python train.py --norm_eps=1e-06 --tie_word_embeddings=false --parallel_block=false --optimizer="soap_variant" --weight_decay=0.0 --doc_mask=false
Below are experts of layer 4 (counted from 0) of a mixture-of-experts language model. Rows are named router (the router's row for the expert), gate (a neuron's input weights, with its number), up (a neuron's input weights, with its number), down (a neuron's output weights, with its number) and show model dimensions 0-95. Each number is 50 + 10 x the weight over its row's rms, rounded and kept within 0 to 99.
Before each expert's rows: a language model's description of what the expert responds to; "mostly gets" lists some tokens that are sent to it at least half of the time. This comes from a sample of Wikipedia text that the model never trained on.

# expert 50
It responds to: Mid-word letter pieces. Lowercase syllables inside longer words, often after a consonant piece, such as u in evacuate, ol in protocol, qu in inadequate.
mostly gets: "tic", "gen", "etic", "ori", "ci", "pi"
router:37 53 37 55 47 50 37 74 56 55 54 38 28 33 49 51 42 49 53 28 51 50 36 57 33 44 33 46 41 55 58 34 45 48 63 52 48 54 52 32 57 50 54 48 63 48 44 54 38 54 38 36 38 49 70 50 50 51 65 48 25 45 68 41 58 64 34 44 48 42 40 51 39 49 42 52 28 47 54 61 46 53 47 62 42 51 44 41 28 54 46 53 49 52 57 59
gate2:39 45 56 52 70 48 52 46 43 66 45 43 26 38 69 40 49 47 64 45 36 40 68 42 43 38 53 62 43 35 41 72 46 54 51 67 44 39 66 39 53 50 36 61 64 56 65 46 52 44 47 54 46 48 76 40 40 43 61 49 40 47 66 47 59 69 44 41 48 39 49 42 43 47 49 55 62 52 60 55 53 52 53 64 48 52 48 41 25 49 54 41 49 44 46 43
up2:43 40 62 52 40 36 51 40 37 44 47 69 61 47 42 47 43 45 50 68 52 58 64 55 55 49 43 39 43 40 46 52 40 62 42 51 44 30 54 37 51 30 48 53 50 51 63 65 24 45 70 35 35 47 37 57 57 57 52 62 60 42 57 59 43 63 57 42 50 51 54 55 60 62 37 48 44 46 23 63 52 33 59 58 63 58 35 46 53 38 45 37 60 49 56 49
down2:56 64 39 51 49 56 62 34 45 57 38 59 45 44 67 52 50 43 44 55 56 52 53 31 58 53 63 62 29 69 48 44 62 38 32 34 55 52 53 36 48 43 67 44 46 67 52 45 44 63 58 66 66 54 60 41 44 40 53 45 53 52 44 36 59 40 52 52 66 42 51 51 46 58 65 43 64 52 52 42 53 58 34 67 40 64 69 50 53 67 45 38 40 49 45 62

# expert 60
It responds to: C/V syllable pieces. Word-internal pieces with c or v like iv, ac, ic, ec, mostly in Spanish and other Romance names (Vald-iv-ia, Pal-ac-ios), sometimes English.
mostly gets: "iv", " Nic", "rac", "ac", "ț", " unc"
router:42 77 53 52 43 77 36 63 62 43 66 40 38 44 35 55 53 58 41 50 46 44 46 53 40 55 51 49 40 40 35 45 43 45 55 47 43 64 46 50 33 60 53 57 53 58 66 49 50 59 60 56 70 55 61 59 64 20 60 35 47 38 55 55 57 44 48 49 37 50 48 40 38 50 55 50 56 56 57 48 68 43 51 60 69 62 57 47 60 55 32 57 56 50 50 49
gate2:61 63 71 47 39 64 36 54 48 40 49 62 44 32 47 57 40 43 70 71 42 53 43 39 31 60 53 65 46 25 36 42 53 59 49 58 45 56 69 48 37 50 63 64 50 48 54 54 53 52 42 41 58 57 51 53 41 49 64 60 57 46 46 68 48 50 53 58 55 34 33 44 55 58 62 56 42 51 50 61 47 46 60 48 45 56 73 60 56 40 50 51 38 62 37 49
up2:45 57 64 45 45 45 53 69 57 44 46 48 54 64 38 64 58 48 78 38 59 38 52 53 34 50 49 33 57 42 48 51 49 49 30 41 57 45 43 55 48 47 45 47 71 47 50 46 46 60 37 44 57 52 61 53 51 51 51 34 82 49 61 50 53 49 46 67 79 52 56 58 54 52 53 50 65 52 41 56 55 59 54 36 54 59 67 51 35 71 63 52 55 43 40 51
down2:52 43 58 30 57 46 54 61 52 52 45 48 35 53 46 54 47 50 58 60 49 55 35 50 65 50 49 46 60 59 39 53 55 52 39 53 27 45 35 46 66 55 63 41 46 58 37 66 36 47 47 62 60 39 53 65 60 70 44 34 46 57 56 44 46 32 38 43 61 43 49 52 40 32 46 64 46 54 33 46 53 61 62 49 64 37 47 29 58 78 47 61 51 58 39 45

# expert 16
It responds to: Verb and adjective suffixes. Suffixes like -ed, -ing, -able, -ified that finish participles and adjectives, such as capped, classified, bombing, plus air, radio, football.
mostly gets: " air", " radio", " operated", "ixed", " heavy", " owned"
router:62 52 54 46 57 34 41 37 63 47 41 58 62 55 40 45 49 38 37 48 39 63 37 37 37 61 50 38 39 62 70 61 42 64 38 36 41 58 37 65 54 60 60 51 58 47 47 58 40 57 54 65 51 47 40 62 56 56 59 44 59 39 43 39 64 61 59 38 42 41 41 42 39 38 42 40 60 58 61 66 61 41 41 54 46 64 58 48 57 63 38 40 43 36 61 38
gate2:49 47 59 36 42 77 47 54 44 50 67 44 54 51 60 63 56 25 50 52 35 49 52 57 58 40 47 56 58 28 44 47 75 41 65 55 61 45 64 49 46 47 43 47 44 60 55 47 48 39 49 58 65 62 57 31 39 49 38 36 41 52 59 61 46 42 49 65 50 53 50 53 61 47 43 46 71 61 41 44 51 60 58 59 50 43 37 47 31 31 57 49 65 56 41 53
up2:75 49 42 38 53 48 52 44 56 47 40 51 51 32 39 43 63 66 53 32 50 54 52 54 49 65 55 56 57 57 52 48 57 23 42 49 59 44 42 57 55 72 60 42 54 43 53 54 59 51 48 45 56 58 35 38 45 67 59 59 49 62 52 68 48 45 43 49 60 78 57 56 50 46 53 54 70 38 58 37 45 38 54 48 55 46 60 32 65 47 49 46 58 49 58 24
down2:42 47 34 27 51 50 50 44 57 61 57 30 48 39 43 58 58 60 65 59 42 51 43 53 53 51 62 49 56 60 40 54 36 57 50 47 40 27 56 51 66 48 47 62 52 39 54 38 38 53 60 63 59 47 59 56 41 36 59 42 37 42 66 59 33 37 39 42 41 43 48 46 46 44 49 42 53 52 40 48 61 51 36 30 69 40 60 41 64 51 75 34 61 58 48 51